Below are experts of layer 3 (counted from 0) of a mixture-of-experts language model. Rows are named router (the router's row for the expert), down (a neuron's output weights, with its number) and show model dimensions 0-191. Each number is 200 + 40 x the weight over its row's rms, rounded and kept within 0 to 999.
After each expert's rows: "comes before" lists some tokens at least twice as common just after its tokens as in all text. This comes from a sample of Wikipedia text that the model never trained on. Tokens count by the router's weight.

# expert 15
router,303,145,194,188,198,182,232,266,139,229,117,232,238,207,195,154,214,231,160,163,215,195,156,215,198,211,229,182,152,228,170,239,127,205,201,206,209,153,172,301,188,165,258,216,236,161,217,155,140,166,186,170,216,256,264,149,205,157,259,134,227,166,237,268,232,248,228,161,249,170,271,247,243,227,134,231,223,213,201,225,160,193,172,208,184,274,182,225,156,230,270,206,174,163,187,177,136,187,166,207,155,175,187,316,173,181,237,190,241,126,169,205,228,170,187,261,200,146,259,178,157,141,192,239,241,139,212,199,177,156,179,173,224,226,156,253,238,216,185,262,156,268,179,250,157,159,279,198,135,127,237,155,171,193,171,263,223,183,170,161,242,206,229,176,123,245,214,215,235,261,215,171,160,198,227,271,195,213,203,169,181,182,226,163,219,166,227,222,158,151,217,209
down0,117,183,178,209,202,175,271,148,154,158,155,261,213,203,202,276,265,218,167,206,212,186,281,130,218,194,229,150,193,157,252,159,155,119,212,159,292,251,165,229,238,225,215,286,147,257,251,198,234,248,205,231,218,255,149,139,216,258,251,266,240,149,222,133,268,215,223,148,301,213,149,218,234,212,180,140,186,172,225,198,122,238,238,228,218,194,239,228,207,219,212,140,171,179,195,226,264,160,177,244,175,252,109,157,157,235,174,101,187,201,200,161,196,242,188,218,226,237,228,237,168,186,202,222,210,186,162,216,189,219,228,181,190,168,229,160,213,229,185,221,273,269,223,187,205,199,150,174,274,287,201,129,164,136,236,227,199,170,261,238,226,153,244,149,150,161,248,226,220,213,216,221,204,230,226,164,180,187,193,213,197,168,228,157,162,196,204,218,193,189,201,225
down1,266,238,207,189,200,189,196,238,194,107,159,196,217,168,177,257,204,145,205,252,183,210,131,210,213,195,233,234,195,269,190,185,215,182,189,162,168,219,253,178,164,210,251,197,242,137,223,213,145,209,196,154,186,125,278,171,145,215,181,173,268,196,191,186,250,190,214,219,211,229,216,158,226,185,206,173,124,192,204,190,200,219,263,165,198,179,149,241,194,211,249,142,202,176,192,188,173,238,246,208,97,186,179,271,156,194,154,181,199,162,262,197,236,149,204,233,195,193,85,251,188,266,155,251,145,170,191,199,165,254,166,186,276,219,252,229,150,205,238,266,177,163,181,247,216,175,167,173,213,168,195,112,256,241,233,164,220,179,219,222,194,222,197,145,219,163,225,211,215,191,184,190,252,291,53,157,221,180,181,138,142,186,195,101,220,205,120,213,211,135,169,124
down2,171,150,151,174,207,220,223,196,232,248,190,168,158,196,133,132,178,204,192,170,257,156,130,201,191,199,167,164,245,183,215,190,183,195,194,182,230,196,245,131,221,200,245,200,217,193,205,239,244,230,180,127,193,248,279,178,193,207,137,232,155,208,303,204,156,180,251,245,220,125,295,163,194,177,216,125,193,181,237,251,202,218,79,233,205,156,241,203,177,228,166,139,220,224,215,166,205,110,268,205,210,134,283,185,146,219,148,151,215,208,229,156,210,176,200,238,130,243,228,218,253,164,173,202,253,187,116,230,210,202,141,160,181,180,164,258,193,186,182,270,162,210,145,121,208,154,164,227,196,194,166,215,248,201,142,226,273,211,223,211,190,170,161,211,192,198,267,218,196,175,132,181,177,161,260,194,126,179,147,247,220,254,241,244,239,145,183,164,200,273,246,185
comes before: "1", "2", "\n", "-", "8", "3"

# expert 25
router,278,151,195,188,199,177,233,267,164,240,127,252,204,222,198,157,174,227,186,153,210,197,159,213,218,214,232,153,124,217,167,227,148,234,199,187,191,145,163,283,196,168,291,217,241,173,226,159,152,175,196,163,216,221,254,184,195,137,253,124,250,188,207,258,242,243,204,158,238,166,236,263,239,221,155,252,226,224,223,221,177,200,162,224,215,264,218,233,139,251,240,188,168,154,200,170,149,199,155,211,138,184,229,303,192,216,247,181,242,137,186,196,227,170,182,261,212,156,276,176,145,156,202,247,228,173,206,230,195,148,176,172,247,205,164,232,237,255,190,268,162,262,163,254,187,152,290,207,113,134,210,153,162,199,184,266,185,188,188,147,244,172,261,166,133,226,233,199,225,238,227,198,172,185,231,303,187,173,181,159,186,183,193,174,244,133,220,254,162,146,218,212
down1,213,282,227,200,221,134,256,273,232,76,220,169,197,199,156,238,223,150,254,257,114,278,184,227,215,199,293,219,201,128,149,201,214,241,224,197,206,181,260,204,175,212,242,189,231,156,150,247,146,234,243,159,207,173,288,237,185,219,195,140,175,140,164,171,228,222,212,178,149,213,137,176,214,162,242,139,197,229,207,259,234,211,207,238,240,194,154,207,182,198,278,228,210,133,216,155,111,299,244,221,132,217,227,216,256,197,188,161,176,199,227,231,242,165,184,205,207,282,145,202,197,224,209,235,111,189,195,120,217,251,201,252,194,209,220,284,168,246,184,219,183,201,164,250,232,99,210,157,195,240,221,163,226,242,174,184,191,238,207,210,199,210,222,190,237,223,233,236,231,233,225,189,217,242,151,158,226,211,123,218,191,144,165,185,219,226,195,185,161,162,239,158
down2,211,243,164,211,186,224,260,167,253,161,229,179,190,200,192,140,224,194,222,141,168,193,143,234,228,240,159,233,193,188,224,207,178,183,240,194,216,237,237,172,160,209,181,268,157,276,223,179,219,247,163,194,152,212,251,151,170,217,194,269,175,267,271,163,267,204,175,147,210,187,293,205,290,164,290,160,178,226,195,163,163,240,150,255,216,153,208,171,216,169,225,166,203,169,110,303,183,157,282,164,207,193,184,135,170,159,192,133,134,131,231,176,235,129,240,217,196,161,213,169,259,225,169,228,236,206,158,163,246,183,164,161,169,256,113,229,240,214,166,250,184,211,137,144,162,191,235,265,208,127,251,239,198,226,232,232,240,182,189,181,162,150,236,248,177,156,173,194,230,213,187,205,126,172,149,193,204,176,192,204,224,221,187,275,234,155,132,179,155,254,202,156
down3,156,187,237,134,190,261,137,166,183,237,210,161,212,140,147,138,234,227,158,224,236,235,265,214,271,285,214,235,189,256,229,162,224,155,196,148,199,187,279,180,232,186,220,184,217,188,170,186,180,174,157,174,168,185,200,248,194,261,238,199,241,246,197,230,230,260,184,249,155,229,126,233,172,204,227,158,170,149,161,158,212,197,227,138,160,184,171,222,198,222,239,168,209,277,256,236,199,243,127,150,217,174,215,178,187,258,205,257,161,202,228,199,176,255,170,222,231,169,210,278,182,189,154,147,209,249,209,118,159,207,263,194,216,259,164,221,163,218,192,212,226,254,169,220,148,131,191,214,190,145,193,219,115,268,216,192,238,145,186,300,196,264,267,185,166,153,248,195,136,242,313,200,210,301,191,234,221,220,209,173,215,240,155,248,246,258,169,184,200,240,211,177
comes before: ", ", "–", "2", " | ", "1", " |"

# expert 10
router,271,140,207,164,194,164,240,276,145,232,140,221,251,196,209,158,195,227,154,164,224,176,154,213,200,196,235,164,137,219,153,232,136,242,206,207,212,125,164,272,175,184,284,192,212,162,206,166,154,161,184,165,220,247,241,147,195,165,263,138,248,179,219,274,243,241,234,149,254,168,254,210,226,219,135,231,237,212,212,213,160,176,172,218,205,251,200,223,155,236,241,197,166,162,167,173,137,204,169,203,157,169,233,311,182,179,237,191,243,118,169,202,219,170,209,284,220,176,283,200,153,150,194,230,219,177,206,199,206,168,164,183,242,227,179,243,230,223,169,241,170,278,165,246,149,145,293,205,73,140,218,140,138,203,176,242,187,193,163,163,229,177,240,178,144,237,224,213,249,241,214,179,166,222,260,280,194,175,199,183,170,190,196,187,213,136,201,252,172,161,207,215
down0,123,220,207,254,228,148,195,136,206,215,184,184,202,180,285,233,217,264,197,233,181,209,258,193,221,189,133,132,135,159,252,256,200,194,165,177,234,224,234,256,204,204,212,262,192,290,187,178,243,209,200,204,216,207,177,181,240,280,267,181,171,176,173,161,226,239,189,173,250,239,170,228,218,169,161,200,203,189,197,182,168,175,179,277,267,245,168,147,236,214,187,230,220,245,192,224,136,173,175,247,273,196,165,185,187,154,221,124,115,202,195,138,200,196,169,177,217,187,282,276,171,106,159,183,207,150,171,176,143,216,271,201,233,152,230,227,239,176,163,168,244,158,202,223,290,202,139,207,259,268,215,148,238,196,231,182,170,129,98,189,175,200,194,184,178,263,193,212,210,184,244,216,225,167,235,169,145,250,206,121,133,168,257,126,237,166,203,202,145,180,185,220
down1,183,231,195,148,225,248,215,320,249,137,216,180,197,241,148,220,228,183,259,187,200,243,192,229,270,162,262,230,241,235,182,180,228,256,203,184,188,187,271,201,113,262,218,214,201,135,210,263,179,215,210,224,161,210,195,179,187,190,195,138,195,146,184,176,295,223,223,196,177,241,169,135,218,197,233,146,223,221,142,194,174,203,196,153,184,198,127,210,182,178,317,183,201,177,162,123,186,272,179,254,106,225,177,231,210,147,173,189,185,249,202,240,230,240,129,188,241,255,98,200,176,195,177,214,156,195,202,219,190,242,159,231,232,221,235,237,150,222,192,221,139,147,133,271,205,156,203,177,197,209,245,148,290,230,177,170,167,176,222,262,190,148,171,172,211,198,264,208,199,180,243,216,163,227,126,153,183,247,191,219,206,99,145,141,163,249,180,203,183,173,226,179
down2,183,149,128,158,219,260,197,147,246,254,224,204,176,221,138,209,223,171,229,184,209,228,216,180,144,279,132,150,209,230,235,195,159,261,248,224,197,165,273,179,190,187,266,271,192,224,226,184,202,223,173,206,231,205,177,179,202,246,98,200,164,180,265,214,234,234,158,94,211,256,190,222,232,213,236,81,225,225,189,196,219,201,146,247,260,170,188,188,210,221,205,206,241,175,235,264,214,97,182,186,180,178,259,189,209,278,235,235,169,175,174,169,201,206,206,256,156,185,217,186,248,251,194,247,183,174,184,296,160,154,134,121,148,216,215,176,204,209,211,279,173,230,233,189,206,212,178,226,191,117,251,134,227,219,181,178,210,217,205,93,178,207,194,250,248,196,185,160,143,186,129,235,183,228,181,228,208,292,133,241,203,191,225,210,219,136,171,178,169,237,185,153
comes before: " | ", ".", "–", " |", "-", ","

# expert 17
router,207,183,214,216,209,127,229,272,192,220,55,208,184,203,226,154,190,210,176,172,162,201,136,255,185,237,198,170,236,193,153,194,225,198,207,238,192,206,154,210,189,195,225,182,202,181,189,181,161,116,208,136,206,217,260,180,161,184,294,153,250,166,230,147,214,223,198,154,242,200,186,159,224,197,164,233,206,216,197,229,201,166,100,250,201,241,212,207,136,262,236,217,146,205,135,201,157,214,138,220,89,184,204,231,182,207,210,198,216,197,134,151,253,231,221,226,179,144,263,214,176,107,135,256,193,137,221,145,190,198,194,157,198,225,177,277,198,216,137,207,143,266,207,197,211,214,236,227,165,147,201,210,175,216,171,195,217,205,247,223,226,213,258,155,171,232,270,169,200,255,256,138,204,189,251,315,171,117,126,163,164,175,170,206,243,168,240,242,136,150,229,221
down0,137,239,147,229,178,181,137,178,168,191,117,229,212,257,193,182,196,170,176,196,206,228,214,195,255,154,180,161,221,282,283,166,185,218,164,154,252,226,190,241,195,221,191,197,143,272,278,230,227,162,158,229,243,194,205,126,262,184,245,246,228,189,179,224,194,249,226,189,177,246,270,261,253,233,214,165,238,130,185,221,246,161,193,221,201,221,162,108,221,188,193,170,216,233,194,226,210,183,145,208,178,177,150,250,196,183,204,154,197,188,210,249,164,201,169,236,171,288,247,203,176,139,166,114,196,146,129,184,181,198,204,144,163,189,213,247,195,243,248,205,241,270,221,139,298,236,158,138,250,227,181,195,251,214,257,216,131,169,135,219,253,169,182,213,201,258,222,274,201,164,211,286,218,153,220,184,192,149,155,203,205,231,310,109,175,196,198,173,177,192,188,190
down1,205,234,157,127,210,250,191,260,175,57,218,148,291,206,199,184,203,199,212,216,163,252,123,222,193,127,230,187,205,209,217,170,218,183,231,223,172,163,299,200,160,239,207,254,236,228,230,235,253,225,179,259,208,237,218,171,204,182,209,210,225,194,208,160,238,204,258,204,186,142,139,177,226,216,167,152,192,250,182,254,149,195,283,177,208,183,236,205,230,142,233,222,206,118,198,195,205,223,207,207,146,238,263,241,184,175,144,168,217,253,204,216,277,187,171,180,267,211,139,132,237,195,213,278,171,206,134,129,175,209,191,152,207,238,210,334,204,259,163,182,126,164,216,250,299,196,208,161,219,218,222,159,223,283,205,171,183,177,242,258,224,197,217,187,219,182,233,181,260,199,265,236,207,226,153,231,196,261,199,205,180,179,195,150,226,215,212,223,139,131,209,179
down2,223,172,181,206,188,229,216,176,252,206,165,164,186,181,157,190,245,253,215,162,138,188,150,280,220,241,129,196,208,221,153,243,163,144,210,238,209,140,250,87,175,157,213,242,197,242,233,243,215,293,189,190,159,202,265,186,202,220,131,261,220,191,304,214,196,195,157,159,186,233,181,256,226,216,322,118,212,194,197,136,241,205,146,295,187,219,250,229,154,208,158,214,218,193,168,194,126,127,226,173,239,156,214,220,202,243,167,135,144,210,167,207,237,171,200,192,156,165,212,175,136,126,169,173,208,162,236,236,216,242,123,142,150,213,188,214,212,226,172,266,182,231,191,158,235,177,232,206,219,218,171,200,225,200,174,146,168,200,170,244,152,151,153,246,156,138,202,244,195,222,166,228,164,223,207,213,185,158,197,280,201,235,201,281,196,121,211,114,215,198,189,182
comes before: "1", "2", "0", "6", "3", "4"

# expert 29
router,253,148,183,192,155,236,248,221,197,179,163,218,212,254,175,238,198,224,171,175,215,210,219,188,214,240,273,170,110,209,162,240,178,203,241,162,246,192,218,185,119,206,281,273,221,191,190,163,163,151,218,169,222,203,232,178,155,201,241,128,275,159,223,252,228,251,226,195,197,213,210,255,218,254,158,316,204,194,178,266,222,178,158,176,136,225,210,213,170,239,259,217,159,163,179,248,153,229,183,192,277,186,240,274,215,179,230,210,257,130,129,205,240,183,178,290,203,159,228,179,188,158,200,257,263,195,189,247,242,206,201,185,197,218,188,235,206,188,195,256,197,160,189,231,164,139,237,123,189,127,177,189,89,243,141,254,229,200,252,204,208,149,213,165,150,223,216,305,219,191,226,175,195,241,187,216,167,219,154,161,156,186,239,167,237,164,208,316,200,150,213,243
down0,113,197,247,207,212,182,248,187,243,119,194,234,146,260,282,194,201,181,135,206,161,237,272,206,219,148,146,181,148,216,267,174,217,197,210,239,236,195,202,179,262,173,182,253,204,289,209,200,295,256,185,130,231,232,195,214,182,277,214,180,247,170,216,186,183,213,230,310,150,176,182,222,221,178,188,197,174,129,283,209,202,222,180,238,153,178,215,161,214,248,199,155,200,152,261,179,229,209,177,214,213,153,144,243,78,188,187,184,196,235,184,177,154,181,176,179,173,237,233,239,221,139,229,210,209,179,156,192,130,293,227,182,233,222,197,200,201,169,212,238,195,223,272,214,220,212,148,155,171,233,180,151,182,155,207,220,178,175,209,171,184,123,197,123,188,222,188,217,225,167,104,177,126,145,255,130,199,219,220,167,121,215,182,138,169,217,164,203,243,194,122,182
down1,175,258,167,216,149,196,235,211,155,92,154,156,178,146,221,176,186,180,300,146,138,218,209,172,211,162,243,330,159,127,157,174,204,223,216,253,138,155,255,262,102,176,200,228,187,148,181,205,208,182,225,150,188,215,234,211,223,167,242,210,207,258,220,187,259,271,192,154,250,196,128,190,242,181,163,119,181,190,241,196,253,164,212,141,199,192,193,266,217,215,217,197,259,156,158,182,185,231,195,255,190,210,249,229,164,234,246,178,176,274,181,171,249,181,243,226,234,258,132,184,233,232,172,292,152,181,200,171,233,189,168,194,242,183,246,249,110,201,202,151,199,275,198,220,188,198,198,180,232,239,228,233,272,291,208,164,172,188,243,183,185,214,140,189,237,169,174,253,157,185,140,219,214,225,182,235,154,235,216,197,217,134,177,178,194,233,176,165,195,140,194,229
down2,166,192,138,205,219,189,150,151,274,206,258,261,143,193,186,212,218,191,307,216,90,188,226,164,246,263,190,199,199,239,229,211,161,302,249,205,237,177,274,177,174,199,228,241,189,260,249,222,131,207,152,188,222,207,262,140,237,232,217,180,174,159,234,242,252,155,214,190,241,209,181,155,230,218,227,95,265,213,128,223,239,217,168,205,213,204,219,180,233,259,143,177,269,203,274,241,236,172,279,254,163,132,263,155,205,221,169,153,186,186,247,138,187,201,241,246,181,210,171,190,230,205,186,237,233,219,227,176,259,129,136,208,164,153,176,232,189,236,135,281,158,220,186,186,182,220,186,211,180,101,200,244,274,187,186,206,214,147,164,164,216,176,160,259,215,255,188,187,218,212,213,235,255,158,232,217,165,200,198,208,202,243,207,192,186,172,270,166,139,196,206,166
comes before: "\n\n", " The", "| ", "|", " He", " It"

# expert 11
router,242,175,263,175,184,154,205,184,186,191,198,228,163,270,230,182,151,242,219,198,109,169,170,232,210,168,184,203,116,207,163,206,170,180,259,228,178,186,157,342,137,176,192,222,244,172,202,149,129,169,194,190,228,219,213,203,206,186,217,101,218,184,262,244,218,256,220,158,191,214,261,209,227,294,179,208,201,212,238,228,192,241,174,181,161,255,202,212,192,170,230,230,213,196,153,246,170,214,170,231,169,172,185,195,170,188,204,175,230,126,159,157,255,245,156,285,183,158,239,152,172,139,195,245,248,138,214,156,215,161,191,209,233,195,201,233,232,195,177,244,163,248,229,260,165,135,258,196,126,179,198,175,140,255,159,197,209,129,136,174,293,170,254,201,191,222,260,172,253,290,215,174,143,232,244,264,258,195,159,193,221,165,235,232,216,163,224,256,151,140,212,149
down0,172,232,211,289,187,241,179,117,217,179,185,214,175,214,235,226,246,276,170,214,178,330,208,199,140,193,139,176,182,179,269,221,176,219,151,187,214,259,138,209,215,246,223,232,174,369,235,223,160,218,148,211,178,261,133,245,168,256,233,182,200,181,170,197,214,221,169,196,202,190,152,183,175,214,209,202,170,171,189,182,204,208,165,225,200,241,207,152,214,261,180,196,256,276,207,192,187,212,248,222,216,201,176,206,228,192,183,107,232,213,187,148,148,213,224,168,205,228,235,249,165,205,216,154,224,249,204,194,208,240,307,173,201,203,219,261,225,219,198,197,224,201,221,209,247,187,99,200,204,267,251,208,244,167,261,217,192,160,178,159,197,182,220,179,184,255,204,239,204,202,193,192,147,215,265,182,171,171,201,78,109,214,258,136,328,191,228,192,173,182,190,217
down1,171,201,162,126,222,150,158,249,164,113,173,186,195,184,165,184,226,174,260,190,164,247,128,290,249,162,268,192,223,171,221,171,267,234,178,135,184,175,233,193,125,233,226,181,258,212,173,254,187,176,189,181,228,147,314,190,190,179,212,149,206,232,201,195,310,167,245,220,201,181,144,199,212,179,165,164,157,255,189,271,194,191,232,242,215,185,206,207,243,210,206,203,214,164,196,147,232,173,214,175,144,219,192,246,216,192,183,174,182,217,235,248,243,165,204,237,139,248,138,237,237,235,190,220,166,235,196,193,169,256,243,173,317,257,233,230,153,248,231,189,158,213,172,231,207,144,246,121,200,224,138,196,226,223,231,154,214,131,227,176,142,191,263,156,229,203,216,219,210,232,142,196,244,182,60,222,275,203,226,174,203,129,160,236,182,219,192,183,165,204,162,140
down2,213,183,142,194,254,246,242,212,175,235,174,229,177,238,111,189,180,186,212,175,211,170,206,242,213,214,184,188,212,189,280,236,114,151,276,149,236,213,197,145,218,201,233,198,176,258,215,248,166,232,160,250,211,191,253,211,227,238,162,283,174,247,251,181,218,249,181,172,233,175,238,194,152,180,292,137,172,248,267,206,221,232,203,182,108,211,204,172,171,227,152,205,240,168,177,175,110,83,221,174,158,113,271,190,201,233,190,173,172,154,220,241,200,187,221,204,101,259,253,174,174,161,201,269,236,237,223,224,178,168,169,277,144,202,186,257,210,248,138,187,254,195,159,243,237,234,179,168,200,156,208,183,268,166,213,217,246,217,164,160,215,143,218,221,205,211,207,199,103,258,225,190,226,242,187,166,162,180,222,254,165,253,183,178,188,186,164,100,200,219,225,154
comes before: "1", "2", "3", "\n\n", "M", "T"

# expert 6
router,271,145,200,180,188,153,242,259,134,253,142,209,250,201,197,162,198,243,145,152,218,182,159,216,190,187,231,152,169,221,157,235,159,211,208,205,224,142,162,313,197,182,266,242,224,172,233,151,141,153,180,158,218,259,255,197,203,127,252,123,235,165,227,246,236,233,215,158,226,173,245,243,234,230,150,251,222,205,214,226,180,191,157,227,195,267,205,233,152,239,260,212,167,153,180,188,124,205,183,209,158,174,236,285,191,195,227,189,276,129,162,236,218,176,207,279,210,161,270,173,160,154,176,232,240,160,211,190,191,180,179,181,229,199,155,258,225,225,179,255,165,274,169,251,178,174,297,208,112,126,202,171,147,210,192,277,222,183,182,168,233,175,228,159,112,222,233,207,213,243,217,182,159,185,224,286,176,182,206,174,211,173,207,191,235,147,248,245,165,142,211,206
down0,141,281,176,210,182,167,174,123,128,144,145,185,190,230,219,302,185,233,194,246,151,213,244,191,219,197,137,164,195,165,259,165,179,219,228,226,144,193,199,172,171,222,242,251,174,314,231,250,190,293,227,226,252,199,169,254,200,216,232,175,200,167,188,197,201,178,208,183,248,232,133,243,183,191,137,174,204,174,192,163,256,251,174,192,204,217,211,134,225,148,166,205,214,180,160,276,188,170,164,243,195,201,112,200,163,142,215,151,132,155,219,195,174,163,191,193,205,254,263,202,189,120,206,277,246,169,183,179,194,257,272,159,207,197,220,175,216,218,222,173,207,239,186,205,215,211,149,215,224,222,166,183,230,208,194,151,232,109,167,213,172,120,218,169,252,244,215,246,198,140,141,239,155,212,211,233,202,168,160,141,87,187,201,101,222,200,234,169,108,162,204,221
down1,212,235,202,187,214,192,238,263,237,142,224,145,175,180,247,232,194,180,277,251,162,251,250,213,248,191,275,184,190,210,204,196,218,227,218,147,202,149,229,136,172,273,188,172,258,148,183,167,155,174,240,155,213,199,319,145,235,210,211,137,262,179,173,158,208,243,178,201,225,207,186,140,177,189,176,192,199,257,121,231,143,188,249,186,184,207,162,198,158,219,256,210,237,156,110,245,195,192,168,214,97,231,137,219,222,172,208,161,201,239,230,267,233,160,193,194,245,202,112,192,228,227,143,263,227,163,208,175,165,192,113,234,152,226,295,256,223,219,219,257,168,143,236,211,164,130,212,159,169,200,146,173,244,240,187,181,127,185,202,148,175,160,222,178,203,159,198,208,223,188,203,203,207,274,131,190,246,215,210,243,189,167,189,190,133,180,166,214,98,126,178,212
down2,185,203,186,188,207,264,247,143,274,248,151,210,196,215,135,216,296,184,256,235,183,171,171,234,260,254,171,147,243,210,177,232,78,222,276,165,204,138,224,171,200,253,182,196,252,194,182,279,161,212,139,184,205,170,317,221,202,180,205,204,196,237,196,245,175,236,210,84,253,171,217,170,194,185,223,163,208,181,144,191,190,231,139,231,198,157,169,214,171,251,172,130,231,240,167,268,210,198,206,216,224,165,273,144,167,242,226,189,252,205,248,182,235,226,216,216,157,243,235,190,225,159,208,200,220,275,169,245,211,228,142,164,175,234,207,201,247,239,182,301,242,282,218,230,245,200,206,242,227,176,262,249,256,213,222,269,208,193,235,132,174,190,191,230,143,161,200,205,229,218,193,238,215,184,212,206,159,168,182,261,202,188,193,313,225,163,253,141,214,205,214,192
comes before: "\n", "\n\n", " The", "–", "; ", "000"

# expert 20
router,264,149,221,179,219,133,216,221,155,201,131,232,254,235,175,164,174,236,171,175,250,216,153,220,191,215,237,164,136,228,147,243,150,222,169,222,223,136,118,310,200,198,267,205,222,175,223,160,149,203,177,163,199,288,280,125,218,158,249,146,216,183,223,284,237,236,207,175,269,168,262,235,241,221,144,236,215,213,238,238,168,159,156,200,182,282,200,234,130,234,245,190,159,180,183,189,150,200,199,211,192,168,211,272,197,204,228,188,264,130,184,199,241,164,208,278,241,161,250,191,180,159,185,229,222,159,197,174,184,142,146,202,223,203,185,260,245,210,184,228,178,255,206,235,187,169,302,211,154,119,213,144,147,199,186,250,216,150,205,180,232,168,247,168,145,232,206,187,258,236,205,182,137,203,231,293,187,153,183,159,148,181,223,192,215,163,222,211,158,137,215,216
down0,134,198,222,235,224,187,207,224,208,145,130,260,166,203,315,225,189,215,218,166,150,177,296,232,236,201,174,182,149,137,229,186,172,225,211,194,193,248,173,247,166,192,160,235,171,289,162,206,171,243,142,140,223,207,186,216,177,285,277,196,242,161,192,179,170,269,142,215,242,169,187,221,209,243,204,204,208,109,210,178,209,164,152,224,151,186,190,171,233,243,221,183,220,234,147,217,171,170,249,210,194,177,182,153,116,207,248,116,163,205,201,207,150,207,164,164,206,243,194,242,232,176,203,283,187,242,209,173,201,218,215,202,126,222,240,204,178,135,194,216,234,207,159,206,293,232,111,217,235,251,185,146,182,191,202,228,177,107,252,151,198,148,207,141,243,249,227,211,163,155,195,291,218,139,252,136,169,174,89,197,189,144,214,188,242,177,208,242,169,171,192,208
down1,227,228,201,216,242,165,234,232,198,99,170,192,234,218,178,216,196,168,231,254,97,261,144,225,269,180,282,236,234,172,206,174,240,221,173,146,235,162,289,164,147,226,219,179,227,232,171,260,161,158,157,174,241,205,281,163,249,176,249,129,249,178,191,176,235,253,234,168,249,237,113,175,233,217,159,150,234,200,222,259,212,197,232,216,197,172,134,257,235,201,277,193,243,152,156,110,147,242,279,196,68,205,215,202,221,182,193,208,232,203,159,187,248,157,187,201,233,244,177,180,165,234,196,161,149,170,171,130,217,205,184,163,187,243,193,229,176,187,201,280,136,221,163,218,231,184,185,130,177,186,208,153,258,232,199,204,190,251,262,241,181,186,215,226,191,171,205,182,242,239,182,206,166,232,105,190,209,150,169,189,216,136,160,192,200,246,185,206,128,202,237,179
down2,184,205,189,225,186,214,214,177,224,190,210,157,142,177,157,249,221,180,249,208,213,193,209,215,256,212,97,105,183,255,170,199,178,244,249,164,253,186,308,186,181,274,204,214,204,217,167,211,199,118,227,131,178,210,250,153,199,251,120,212,220,213,275,244,154,216,203,216,202,197,240,194,193,235,245,132,239,280,175,206,214,237,157,219,280,182,179,184,149,244,209,211,204,183,216,223,225,140,265,200,203,163,204,144,235,228,217,216,115,177,170,194,206,180,244,255,190,200,156,192,233,156,140,235,223,144,241,249,171,117,117,194,153,156,208,201,212,175,101,240,234,206,93,225,202,205,183,175,170,157,197,213,267,183,208,242,190,163,142,153,225,130,117,184,153,241,158,158,232,200,165,242,176,225,183,224,204,213,205,266,252,198,203,285,284,184,166,173,251,192,187,179
comes before: "\n", " |", " | ", "% | ", "% |", " ("